{"n_layer": 10, "d_model": 320, "n_experts": 160, "experts_per_token": 3, "d_expert": 224, "d_shared_expert": 256, "activation": "gelu", "moe_layers": [0, 2, 4, 6, 8], "router_score": "softmax", "normalize_top_k": false, "routed_scale": 7.3, "balance_loss": 0.00421, "balance_bias": false, "router_noise": 0.3, "init_std_router": 0.0157, "lr_router": 0.00173, "n_head": 5, "n_kv_head": 5, "head_dim": 64, "vocab_size": 8192, "norm": "layernorm", "norm_place": "pre", "norm_eps": 1e-05, "positions": "learned", "qk_norm": false, "attn_scale": 0.125, "tie_embeddings": true, "parallel_block": false, "init": "uniform", "init_std_qkv": 0.0538, "init_std_o": 0.012, "init_std_up": 0.0538, "init_std_down": 0.00602, "optimizer": "muon", "lr": 0.00136, "lr_mult_o": 1.59, "beta1": 0.93, "lr_head": 0.00773, "grad_clip": 2.0, "warmup_steps": 200, "schedule": "cos", "final_lr_fraction": 0.0, "batch_tokens": 131072, "seq_len": 512, "doc_mask": true, "train_tokens": 1376000000, "steps": 10499, "dataset": "wikipedia_en"}
Below are experts of layer 6 (counted from 0) of a mixture-of-experts language model. Rows are named up (a neuron's input weights, with its number) and show model dimensions 256-287. Each number is 128 + 24 x the weight over its row's rms, rounded and kept within 0 to 255.
Before each expert's rows: "gets" lists some tokens that make up at least twice as much of what it gets as of all text. This comes from a sample of Wikipedia text that the model never trained on. Tokens count by the router's weight.

# expert 64
gets: "3", "4", "6", "7", "5", "2"
up0 [114 157 135 126 143 148  84 116 135  95 122 142 117  81 113 147 134 149  94 142 122 123 130 128 122 162 149 155  93 153 144 142]
up1 [123 114 123  86 129 129 133 130 119  97 141 162 107 173 120 133 126 125 137 143  80  98 120 173 123 129 126 115 132  89 132 120]
up2 [100 136 128 162 147 115  97 126 144 168 110 172 153 172 114 106 156 131 141  97  97 125 132 120  77 155  90 141 139  79 170  92]
up3 [116 162 137 126  90 155 166 123 122 189 142 141 122 168 161 133 124 103  90 146  98  69  99 127 117 111 141 121 120 116 152 123]
up4 [155  95 131 115 155 129 132 149 144 142 126 111 195 103 143  96 139 100 125  88 137 119 104 159 106 149 130 127 156 117 107 135]
up5 [162 105 130 192  97  88 129 108 117 118 113 133 102 155 126 114 128 115  95 114 136 118 169 159 158 156 111 144 138 125  82  84]
up6 [121 111 140  97 115 110 106 157 129 142 125 143 116 177 136 133 120 161 188 118 109 115 143 157  95 121 129 102 147  91 132 129]
up7 [ 85 103 133 147 161  65 160 143 129 139 108 136 112 133 160 174 160 114  73 125 120 156 147 118 124 146 105  96 147 130 147 152]
up8 [119 100  95 149 123 161 104 128  83 178 141 114 126 118 129 137  93 135 143 185  97 104 132 131 166 151 110 121 135 168 102 105]
up9 [117  85 109 105 124 148 182 145 140  94 169 128 109 108 111 141  92 137 104  84 118  99 121 124 112 122  90  76  79 154 128 132]
up10 [ 74 144  82 127 131 142 132 126  92 108 128 147 134 112 133 181 169 121  89 127 109  83  97 158 107 123 132 173 156 121  82 112]
up11 [107 114 133 102  76  68  98 166 106 139 147 143 111 134 106 145  94 152 165 146 144 155 141 118 112 122 148 114 119 171 110  90]
up12 [151 156 143 145 153 109 147 167 116 113  88 112 168 142 113 159 166 110 117 175 124 138 133 118 157 126 188 151 100 164 114 143]
up13 [112 137 106 143 126 107 148 138  98 141  99 134 112 108 145 122 165  90 127 124 113 116 155 157 136 110 131 133  85 129 158 141]
up14 [ 98 157 160 152 138  99 146 149 135  95 163 112 144 154  95 135 133 176  77 120 126 127 137 103 136 120 141 128 156 134 134 190]

# expert 50
gets: "–", " (", "-", "^{", "/", " ^{"
up0 [185 119 124  85 108  51 132  77 124  97 125 121 138 151  99 111 106 157 136  90 149  64 117 105  90 103 137 176  96 163 127 152]
up1 [101 163 151 132 136 171 114 129 161 126 135 143 130 137 128 110 120  91 141  70 127 161 140 129  79 119  81 151 134 172 162 155]
up2 [119 122 150 125 161 139 111 116 109 143 163 142 138 140 166 107 165 140  86 159 154 146 137 101 131  59 101 127 140 136 108 125]
up3 [119 134 144 151 139 147 173 134 155 177 150 148 125 158 100 121 135 157 123 163 107 130 141  97 133 156 131 146 130 137 131 166]
up4 [152 166 133  60 124 124 130  91 161 110 140 141 124 118 120 110  71 138 161 112 160  78 115 101 156 106 120 162 118 138 107 157]
up5 [138 118 113 134 112 116  90 138 106 153 130 118  89  90  94 113 137 135 122 100 124 113 107  76 139 150  80 159 115 120  98 110]
up6 [ 72  76 193 105 134 156 137 101 133 141 140 153 146 138 120 139 118 127 100 128 125 141  96 139 136 119 101 208 142 108 162 114]
up7 [135 138 102 129 103 114 153  84 134 138 106 164 136 143 131 127 162 102 114 134 125 110 130 114 137 109 165 148 130 102 102 162]
up8 [154 107 120  97 138 105 111 134 147 131 137 126 144 133 139 145 113 141 176 132 121 117 128 115 161 153  98  92  71 146 145  99]
up9 [ 93 116 126 131 157 167 138 156  65 176 142 138 110 152 144 118 136 102 183 129 130 147  95 125 120 146 143 130 142 110 126  85]
up10 [148 134 143 105 125  96 158 131 114 164 120 128 181 124 142 138  98  93 120 173 138 174 160 131 146 152 148 130 131 162 172 158]
up11 [133 121 147 120 171 124 131 120  99 155  79 150 150  86 127 157 138 100 101 129 164 136 150 134 131 142 118 133 132 114 150 100]
up12 [117 173 120 128 170 162 131 154 117 151 157 117 116  63 137 181 145 152  95 146 157 123 143 137 136 113 128 122 116 114 137 139]
up13 [132 162 148 148 136 115 133 146 100 148 124 132 115 131 107 136 150 116  72 109 104 171 114 158 151 109 108 100 156 106 136 148]
up14 [117 116 127 111 125 108 133  84 138  97 121 158 141 181 131 162 142 104 122 118 149 105 120 154 140 160 160 167 146 171 136 114]

# expert 44
gets: " C", " F", " D", " V", " B", " L"
up0 [ 94 120  96 102 144 142 177 163 142 151 101 141 124  94 126 110 120 134 130 146 122 134 156 153 141 143 143 152 176 119 101 114]
up1 [135 122 106 125 119 122 156 118 114 162 148 122 132 122  87 121 140 159 117 126 131 174 145 128 134 106  97 137 124 131 137  81]
up2 [194 130 140 121 112 113 102 135  93 121 119 160 114 124 138 106 131 142 117 165 183 129 128 137 150 142 134 133 143 106 107 133]
up3 [123 168  97 141 126 108 170 152  99  90 154 130 169 151 147 117 121 142 165 119 108 106 134 151 104 112 122 119 108 105 154 120]
up4 [113 124 156 119 113 129 168  59  81 183  89 100 142 130 115 100 102 117 135 120 106 147 136 139 101  86  92 141 127 106 134  86]
up5 [146  92 122 127 114 117 106 103 114 135 149 136 176 109 155 122  97 150 121  92 129 150 126  90 102 163 116 117 126 104 103 112]
up6 [171 155  94 161  86 158 120 150  85 164  90  99  94 128 156 121 112 132 145 122  86  99 123 111 130 137 120 117 150 134 122 125]
up7 [124 128 168 160 167 110 132 105  85 137 126 117  88 121 118 137 151 164 101 134 129 107 127  97 146 110  66  98 115 138 119 114]
up8 [105 164 141 130  93 157 136 117 106 150 124  62 120  65 118  89 111 159  94 152 146 113 128 134  98 105 139 164 125 161 119  73]
up9 [130 105 132 126 134 131 156 136 197 127 145  91 124 104 142 128 147 132 125 132 133 139 116 132 138 151 110  91  88 123 104  67]
up10 [146 157 129 158 115 110 106  98 119 133 113 143 156 129 124  80  65 105 146 153 114 152 129 125 145  90 158 159 158  90 117 127]
up11 [112 103 170 131  88 110 126 106 121 175 152 113 131 184 115 133  96 149 124 106 133 101 120 130 167 128 153 155 102 122 146 136]
up12 [168  96 124  97 154 113 127 101 135 166 170  97  66 116 147 115 119 173 101 126  90 132 104 138 131 140 118 148 154  71 155  57]
up13 [110 131 152 167 118 113 150 141 146 137 137 124 119  83 186  72 128 156 145  70 120 154 124 134 151 153 138 159 131 129 135 103]
up14 [108 126 141  82 174 133 176 101 125 147 115 104 134 145 109 143 106  97 170 129 110 128 131 129 171 126 121 107 147  95 105 118]

# expert 1
gets: " the", " of", " The", "The", " a", "="
up0 [127 127 180 165 129 119 135 111 108  95 117  98 102  91 151  95  95 109 120 139 109  63 120 146 156 136  84 134 116 169 119 153]
up1 [147 142 113 114 159  88 112 104 130  76 137 122  86  98 103  98 147 133 159 118 120 108 163 106  75 147 123 121 131 127 131 134]
up2 [156  80 118 197 140 128 115  97 150 138 143 138 152 142 117 155 141 145  97 145 147 153 106 158 141 153 145 129 168  91 136 172]
up3 [169 204 142 126 125 162 101 109 125 118 153 106 130  79 118 109 133 162 175  99  93 177 131 173 138 101 119 139 117 115 172 159]
up4 [129 160 126  95 152 146 117 139 128 145 132  92 108 106 134 105 109 152 180 178  99 113 120 136 117 131 122 129 119 112 143 124]
up5 [183 118 169 117  98 151 183 133 132 142 116 112 118  89 135 150 146 160 128  76  97 114 121 124 105  97 117 141 119  91  98 112]
up6 [137 151 111 148 138 120 139 135 124 129 139  71 124  96 135 129 173 107 151 130 137 127 135 115 121  86 131 103 117 132 133 145]
up7 [112 152 118 159 130 138 159 124  99 137 130 107  94 184 141 133 102 138 117 154 114 115  99 118 112  97 127 147  89 165 123 129]
up8 [101 181 118 136 138 195 160 102 101  81 148 115 108 115 157 103 125 119 148 135 129 124 162 175 122 118  93 135 151 118 136 134]
up9 [122 135 133 158 110 138 140 111 123 121 123 100 143 128 111  86 143 146 106 119 108  94 144 136 108 136 162 139 143 141 128 160]
up10 [156 133 161  94 151 122 164 118 141 116  98 143  62 150 136 155 111 185  97 141 155  95 131 133  86 146 153 166  96 115 125  99]
up11 [121 185  97 145 139  62 102  68  95  82 121 149 146 126  90 144 143 140 123 147 124  64 102 124 135  64 113 112 146 122  79 132]
up12 [158 149 129 138 127 142 128  97 104 109 145 120 102 114 122 141 108 105 136 145 160 111 146 171 102 114 159 116 122 142 136 146]
up13 [188 121 140 125 117 136 144  95 175 130 147 141 118 167 135 136 136 111 140 126 127 112 128 135 140 159 151 133 125 129 131 112]
up14 [110 112 137 121 131 148 127  96 133 139  96 118 120 127 143 116 151 163  91 128 105 139 124 116 136 142 149  84 152 130  87 137]

# expert 88
gets: ".", ").", "\".", ".\"", "'.", " ."
up0 [125 126 127 158 129 130 162 116 148 167 130 122  90 147 149 124 142 141 126 126 173 112 130 115 144  87 104 135 120 166 126 129]
up1 [146 105 117 103 162 119 124 134 118 131 111 126 129 110 152 102  94 125 141 120 117 115 124 161 118 108 129 129  70 124 124 110]
up2 [149  87 140 171 129  71 115 105 168 125 126 120 171  96 166 146 112 181 192 102  85 127 145 122 122 155 167 156 100 138 113 102]
up3 [105 116 131 165 137  69 162  88  97 117 155 117 134 143 152 123 105 141 126 115 143 151 106 136 106 156  99 164 152 111 129 115]
up4 [145 114 131 113 134 100  94 159 142 148 129 124 115 107  95 121 110 107  51 138 122 146 123 152 181  83 118 115 146 153  87  88]
up5 [135 160 116 157 140 129 106 111 114 154 126  96 132  88  92 130 127 104 176 129 133 106 117 141 185 105 133 127 119 124 121 139]
up6 [118 149 150 108  92 100 149 136  97 153 144 159 110 122  72 136 102 175 140 160 100  99 151 151 146 134 138 152  92 112 121  86]
up7 [117 174  93 130 182  91 152 137 148 122 130 123 133 132 111 129 134 114 140 179 133 185 127 142 108 140 153 103 130 131 145  98]
up8 [105 119 146 148 141 124 149 151 107 149  93 157 141 155 136  97 110 146 105  90 130 159 166 102 134 120 129 138 152 113  92  56]
up9 [141 158  99 150  96 153  89  88 122 139  96 126 124 146 137 135 129  76 151 146 141 175 113 133 108  92 126  91 129 140 131 178]
up10 [130 114 135 124 124 105 140 134  75 149 141 124 134 121  96 111 127 146 180 152 142  95 127 142 125 190 171 135 114 116 161  83]
up11 [134 122 118 127 152 151 123 137 128 115 107 116 113 132 125 157 122 153 151  87 130 146 112 120 111 136 139 134 162 116 120 109]
up12 [119 105 131 112 142 102 148  99 163 188 149 136 104 164 138 153 101 119 142 114 124 149 112 130 112 125 171 145 155 102 129 157]
up13 [136 100  81 104 138 115 102 136 116 115 139 155 134 128 109 118 133 114 154 144 173 147 132 123 129 114 125 117 140 147  97  73]
up14 [122 128 136 128 159 144 116 182 109 143 151 138  90 163 122 169 153 117 144 125 125 133 145 141  96 131 117  90  82 116 112  84]

# expert 3
gets: " |", ";", ".;"
up0 [137 144 137 121 152 124 116 130 106 177 173 122 124 121 131 132 120 117 118  91 136 130 118  76  93 115 151 124 121 142 124 129]
up1 [115 177 100 132 146 113 130  82 141 128 113  93 150 127 112 130 125 163  95 142 111 163 111 160 104 104 122 184 129 107 142 183]
up2 [ 91 140 103 125 165 157 138  95 122 153 106 141 153  90 131 137 157 150 154 130  95 184 138  99 140 122 146 117  83 121 101 110]
up3 [ 88 121 144 156 120 150 142 123 142 122  91 131  92  95 154  83 110 109  99 139 149  85 162 139 143 187 144 106 175 163 148  94]
up4 [118 118  79 169 116 113 128 106 117 140 167 130 147 106 139  90 124 134 131 112 104  89 107 111 125 136 147 144 137 134 122 142]
up5 [110 105 140  88 112 142 104 149 115 154 113 132 145 124 152 123 145 144 152 139 159  80  98 148 166 102 169 150 133 140 167 102]
up6 [124 148 192 130 158 122 134 140 111 190 131 153 108  90 156 121 159 141 122 151 127 123 134 170 116 121 160 149 135 147 135 155]
up7 [115 138 115 132 114 127 135 219 143 138 133 116  80 169 114  76  41 147 176 127 112 156 126 139 155 159 151 154 129 123 157 109]
up8 [118 129 119 134 138 112 136 131  87 142 152 131 105 145 141 158 128 125  89 140 132  57 144 121 115 148 141 112 127 165 129 151]
up9 [141 116  99  91 151 114 144  84 134 143  97 106  96 116 131 153 145 143  99 137 100 180 126  96 124 154 148 114 101 138 105 101]
up10 [132 153 151 110 144 129 119 138 159 142 131 124 123 163 132 134 156 135 141 138 191 110  78 157 125 112 149 193 155 101 157 121]
up11 [116 129 154 103 110 167  85 164  98 106 146 122 118 143 155 168 136 123  86 149 140 211 109 132  93 159 135 168 135  88 133 133]
up12 [135 117 124 108 127 107 135 144 100 171 131 142 120  93 140 124 125 119 138 111 161 162 140 114 124 104  95 146  81 118 162 124]
up13 [104 151 159  97 174 119 149 147 184 159 156 152  97 108 117 134 113 122 150 112  92 147 176 127 134  99 125 147 135 149 104 144]
up14 [124 147 143 152 122 127  86 138 109 122 133 132  91 121 166 135  98 151 157 123 122 155 129 123 107  95 127 122 107 126 119  95]

# expert 111
gets: "er", " World", " War", "man", "mer", "ner"
up0 [135 168 129 107  84 121 114 116 136 136 144 143 153 149 173 140 144 100 128 156 123 168 151 110 115 145 120 143 107  70 115 122]
up1 [145 136 123 105  88 147 162 162 122 178 158 113 143 133 121 128 109 105 124 168  79 132 112 135 129 103 135 131 163 141 135 127]
up2 [116 121 126 119 125 194 136 129 126 138 177 141  95 130 123 168 144 154 105 136 103 167 135  82 155 133 166 155 145 131 103 134]
up3 [133 139 125 131 126 151 150 128 195 168 116 136 134  96 165 148 125 172 156 131 100 166 159 133 172 165 127 100 112 127 105 124]
up4 [ 85 155 156 115 140 109 163 113  66  97 118 100 159 144 148 142 106  92 115 142 126 153 139 117 180  96 107 134 145 115 125 135]
up5 [126 126 120  82 171 116 141  83 155 130 152 143 127 109  84 114  96 103 109 142  99 147 121  83  92 109 175 123  53  90 119 162]
up6 [140 147 129 118 161 114 107 117 145 136 107 127 114 145 136 170 150 122 107 158 130 132 137  80 130 179 162 138 135 157 135 141]
up7 [148  95 122 132 129 125 114 157 114 149 135 100 117 125 162 101  81 118 124 176 120 134 136 158 127 108 129 129 175  98  98 139]
up8 [111 152 125 139 149 125 109 124 121 139 147 107 104 138 168 142 158  86 123 136 137 117 146 104 140 144 110 123 108  73 139 100]
up9 [125 106 127 138 105  94 133 142 132 129 163 138 142  89 130 155 157 135 153 148 139 157 142 131 170 101 131 176 123 119 119 101]
up10 [ 78 121 136 117 147 122 102  79 111 134 141 146 103 147 123 128 107 161 146 158 130  99 128 132 134 137 167 123 150 103 139 132]
up11 [112  70 126 125 141 124 124 131 109 133 143 140 171 118  98 106 127 126 122 130 143 117 126  95 143 135 145 126 112 129 148 135]
up12 [153 118 161 105 117 128 144 111 125 135 142 130 119 130 118 106 157 121 154 104 117  90 136 111 102 127 123 180 138 106 157 151]
up13 [111 124 125 140 154 146 133  87 141 115 122 145 120  85 126 147 114 135  75 107  82 116 135 115 116 161 133  96 149 150 113 165]
up14 [124 159 113  84 117 133 147 138 106 135  98 125 136 146 129 138 140 129 124 128 102 119 127 138 128 119 132 158 141  97 102 107]

# expert 121
gets: " |", "|", ";"
up0 [177 134 101 101 116 167 163  98 133 118 136  88 101 139 104 127 159 116 124 155 108 164 146 123 134 169 109 131 146 133 104 128]
up1 [ 98 116 151  96  98 139 130 135 149 113 127 114 119 142 127 132 145 117 162  98 142 119 126 129 149 109 136 158 130  98 173 103]
up2 [147 103 125 148 152 129 113 165 121 196  80 112 109 143 131 134 102 152 139 154 110 182 148 113 148 102 152 136 184 110 124 124]
up3 [131 171 116  92 146 172 153  90 122 134 155 106 127 114 121 116 119 153 136 138  87 128 142 160 151 139 137 131 147  97 110 133]
up4 [134 116 126  80 129 159 127 109 130  97 144 110 153 135 158 162 134 160  76 127  87 115 123 105 131 163 101  98 149 137 141 152]
up5 [ 72 160 127 110 157 128 186 141 144  92 144 132 121 137 118 135 150 118 174 132 131 172 133  74 123 151 120 128 107 105 113 141]
up6 [105 104 104 103 119 148 135 142 118 188 133 116 209 100 125 134  94 124 143 123 174 122 131 113 124 143 160 101 101 105 159 142]
up7 [167 121 126 117 165 136 159 134 134 119 110  97 119 104 100 109 111  96  86 157 136 155 126 143 114  96 119 116 140 110 140  86]
up8 [ 75 115 126 100  53 171 125 114 151 133 102 112 130 141 142 104 128 149 124 129 124  81 146 171 111 100 117 124 112 154 140 144]
up9 [118 140  80 136 143 105 137 129 153 142 155 123 130 140  96 129 115 120 142  84 147 112 133  70 161 130 127 115  97 114 135 141]
up10 [148 121 115 134  64 180 125 144 108 159 111 125 106 123 107 107 162 148  99 118 117 131 152 103 112  74 112 171 122 118 151 132]
up11 [153 125  78 132 135 108 104  79 144 144 140 134 127 129 119 125 145 153 120 143 114 143 117 171 111 127  88 127 152  59 166 141]
up12 [142  65 120 136 150 117 119 107  90 131 144 129 140 136 117 142 129 148 133 168 104 130 116  99 131 132  84 142 153  85 157 115]
up13 [123 143 152 123 129 148 157 132 129 104 172 146 140 138  52 107 156 135 121 150 122 157 160 112 151 101 137 174 127 118 129 138]
up14 [147 116 152 138 115 144 130 120 129 142 183 123 148 114 185 152 151 134  83 136 121 165 111 116 130  85 137 112 114  95 128 141]

# expert 105
gets: " b", " p", " w", " f", " c", " n"
up0 [140 130  72 139 102 102 116 148 169 103 111 121 135 119 125  87 121 139 149 134 117 126 140 161  95 108 171  96 158 139 120 120]
up1 [101 128 154 135 141  89 198 109 128 149 119 176 106 153  80 146 150 128 121  57 135 127 159 144  85  99 156 168 158 140 132 148]
up2 [110 109 152 135 134 124  91 112  84 155 132 140 106 171 140 113 117  83 137 162 135 118 132 101 121 113 131 122 117  93 143 139]
up3 [131 120 140 164 138 133 138 123 100 100 145 153 141 133 134 184 150  95 111 129 132 169 104 124 164 136 139 132 129 106 138  83]
up4 [173 128 100 112 126 174 119 137  83 124 138 125 171 151 124 126  79 116 149 112 152 144 140 137 108 136 126 158 154 136 133 105]
up5 [106 113 115 156  99 150 157 109 116 118 112 113 122 135 146 113 186 128 154  72  90 117 100  80 138  86 172  91 106 119 119 144]
up6 [112 147 153 179 119 126 164  98 112 122 136 151 111 153 122 146 145 142  97  95 111 135 123 180 117 135 148 145 102 135 155 120]
up7 [128 112 119 104 169 155  76 123 123 116 156 170 128 162 149 141 129  82 133 105 130 130 108  77 157 140 139 103 148 108 142 108]
up8 [120 132 148 162 118  70 130  84  91 150 141 147 122 124  97 136 182 125 125 142 131 124 113 107 120 113 115 164 157 105  83 137]
up9 [141  87 112 132 102 140 150 154 134 141 137 153 138 143 128 121 147 159 102 112 119 123 139 113 121 146  98 130 128 144  94 116]
up10 [ 82 130  95 112 120 172  96 156 174 131 101 129  70 139 138  75 108  84 130 148 119 139 152  97 157 125 136 143 143 179 120 110]
up11 [135 181 163 130 103 112 115 126 162 171 132 129 108 172 146 135 139  98  69  75 105 113  92 143 122 145 157 122  65 106 136 111]
up12 [106 160 163 104 174 109 126 109 101  81  95 134  99 128 115 126 122 135 119 136  69 170 134  98 127 111 125 135 122 126 138 149]
up13 [166 136  98 132 144 126 148 120  97 133 137 166 148 143 136 150 118 147 131 143 123 176 135  95  94 104 139  90 161 157 159 126]
up14 [133 146 150 112 150 147 144  91  89 132  88 127 149 142 113 114 144 134 156 125  78 146 130 121 126 104 145 157  93 123 155 138]

# expert 81
gets: " |", ";", " —;", " –;"
up0 [ 79 131 134 121 149 135 118  95 113  76 139 132 120 105 172 137 146 124 128 139 119 189 130 148 151 155 126 114 108 106 148  97]
up1 [123 135  86 147 127 143 154 120 128 105 105 170  92 131 121 119 151 115 113 124 105 137  95 153  96 125 158 126  92 125 141 145]
up2 [149 117 188 154 144 145 134  72 101 149  76 139 126 118 104 129  86 159 165 112 129 116 131 174 125 118 109 143 124 123 130  98]
up3 [154 145  89 160 135 133 177 113 125 122  88  98 120 136 126 102  95 148 102 133 135 169 147 150  98 145 147 113 170 138 160 142]
up4 [136 119 149 140 118 104 118 110 145 122 148 155 140 131  93 126 163 165 153 127 144 147 129 151 153 100 152 116  84 110 162  81]
up5 [ 53 148 128 146 109  86 147 104 121 149  78 141 144  99 173 109 123 116 115  97 119 152 119 152 151  86  89 127 106 141 104 149]
up6 [153 156 100 107 128 125 176 116 110 148 187 171 105 155 103 128 156 129 111 129 108 131 130 107 154 135  89  83  97 134 114  95]
up7 [149 104 144  92 116 128 110 152  81 115 117 117 112 143 120 107  82 146 160 115 165 115 129  87 160  89 146 136 111 175 115 130]
up8 [138  96 118 154 111 155 141  98  89 131  85 122 127 134  84  84 149 155 128 105 119  94 127 122  97  90 112 138 121 141 109 112]
up9 [156 136 159 157 116 106 104 124  83 134 154  95 122 140 139 103 106 119 174 168 120 136 119 103  98  98 168  98 126 174 101  75]
up10 [ 88 106 127 154  98 129  71 149 165 119 121 123 170 143 167 127 128  95 156 149 116 170 112 134  91 123 137 122  97 105 145 174]
up11 [125 159 108 129 138 124 125 112 121 139 130 123 128 138 122 141 137  95 133 101 144 160 122 100 114 143 138 125 162 151 153 120]
up12 [122 135  98 135 125 161 187 110 130 134 122  90  92  98 133  96 132 104 123 166 145 109 116 159 127 145 102 174  86 116 146 101]
up13 [109 106 118 125 135  97 117 113 138 116 148 112 132 128 104 140 147 151  72 144 110 127 139 127 125 146 143  94 111 122 102 149]
up14 [139 140 150  84 111 142 130  73  89 160  98 116  91 154 132 128 141 113 131 130 138 116 132 109 139 105 142 149 164  88 150 105]

# expert 47
gets: " s", " d", " S", " l", " h", " G"
up0 [136 109 158 173 119 107 110 112 158 127 145 152 164 103 133 163 132 156 101  86  92 151 140 120 114 115 119 130 139  95 108  83]
up1 [135 169  94 100 154 103 113 146 115 115  93 154 105 115  81 136 129 107 116 137 114 154 121 113 131 143  94 182 136 137 105 120]
up2 [ 95  70 124 115 117 149 135 159 137 138 178 108 110 123 131 133 125 127 104 109 116 143 147  99  94 191 159 151 137 122 127 127]
up3 [151 148 105 134 162 132 143 123 107 149 143  91 118 115 187 100 121 181 101 118 126  99 144 133 107 106 131 107 127 135 113 134]
up4 [141 109  92 116 131  89 119 106 145 151  74 148 125 114 175 105 125 106  91 182  68  88 140  93  98 125 109 197 125 106 167 121]
up5 [152 112 139  95 134 161 149 131 144 156 107 130 114 114  85 138 113 123 172 122 157 119  86 165 152 168 102 152 104 112 133 117]
up6 [112 160 126 103 192 114  92 144 117 142 106 131 103 126 172 150 137 108 134 110 121  95  86 119 173 129 132 118 132 166 130 143]
up7 [120 125 141 107  88 131 153 130 103 110 125 108 120 106 141 154 148 132 100 111 135 163 135 117 155 134 125 179 132 142 124 146]
up8 [106 157 141 103 126  91 111 139 131 136 167 171 132 106 133 156 151 111  66  99 145 115 126 194 139 151 123 134 107 138 118 124]
up9 [108 137  99 142 140 139 160 112 147 170 149 161 158  97 147 110 112 116  71 119 117 110 143 117 155  86  99 105 128 130  93 121]
up10 [127  94 131 145 156  53 166 161 100 135 177 143 161 148 180  99 168 153 139 144 142 142 124 140 101 100 123 127 139 131 137 127]
up11 [175 147 136  96  90 160  97 101 138 120 157 144 149 111 113 174 157 106 156 122 126 115  91 130  93 150 157 135 110  86 134 122]
up12 [129 153 164  82 120 128  99 126  89  92 112 100 112 151 133 156 132 171 126 108 124 117 130 150 153 131 145 123  97 144 150 116]
up13 [133 137 117 152 122 142 148 195 145 135 126 160 117  93 154 114 117 110 101 102  93 135 120 168 118 142 149 150 110 141 144 136]
up14 [113  93 150  94  85 105 145 141 104 133 124 129  82 144 143 119 117 128 148 111 112 187 165 105 123 149 150 107 115 129 119 143]

# expert 140
gets: "en", "el", "ad", "and", "ard", "e"
up0 [101 104 171 148 154 105  66  94  98 124  97 129 125 114 127 130 112 110 119 151 150 119 126 171  93 123 136 156 119 102 139 142]
up1 [121 135  85 105 141  95 138 137 146 121  92 144 123 145 178  99 149 151 143  88 142 130 107 160 127  95 133 131 127 107 107 127]
up2 [147 152 199 120 158 114 118 110 137 149 120 115 135 154 133 127 129  77 104 127 173 113 148 154 114 109 127 131 159 145 145 111]
up3 [118 103  99 104 144 133 131 174 119  80 141  94 109 135 134 117 128 113 109 125 133 130 145 114 182 153 165 132 155 148 129 126]
up4 [146  97 136 120  95 154 128 144 150 117 203 158 124  88 122  86  81 131 160 179 127 114 116 109 156 108 132 174 109 161 150  89]
up5 [124 115 103 140 118 127 118 122 146 158 114 146 104 185 107 121 110 149 151 120 130 147 143 139 109 116 145 122 147  91 127  89]
up6 [126 149 115 136 175 180 108 104 132 168  86 131 134  83 114 121 152 114 132 148 136 113 104 120 138 109 127 153 159 116 131 136]
up7 [104 167 104 118 125 147 138 119 123 120 142 111 140  97 109 162 139 126 143 132 119 132 162 131 131 119 112 125 113 145 167  98]
up8 [133  74  97 154 133 172  91 140 167 147 126  95 122 131 129  86 148 119 155 152 100 142 132 108 151 145 168 117 129 132 159 133]
up9 [117 126 132 125 175 207 130 125 117 151 122 109 130 128 123 126 140 121 113 138 139 160 128 158 161 113 127 115 127 149 131 127]
up10 [102 173 121 115 150  92 157 122 137 116 104 148 126 110 105 123 132 122 152 142 104 141 136 138 128 159 172 161 175 149 131  97]
up11 [135 137 121  83 146 119 119 103 120 169 163 144 141 116 100 142  95 106 155 111  96 192 131 140 149 162 122 137 106 129 116 124]
up12 [111 132 164 111 128 131 122 113 113 126 113 129 162 122 138 137 147 177 125 123 145 159 168 124 137 123 123 140 100 129  91  81]
up13 [154 117 131  80 162 141 109 117 126 144 144 123 149 173  91 130 105 123 119 154 177 143 124 100 132 105 169 124 134 127 152  78]
up14 [111 142  86 147 182  92 124 133 103 102 148 117 124 109 121 135 163 125 168 118 116 131 161 111 122 170 116  89 153 119 160 136]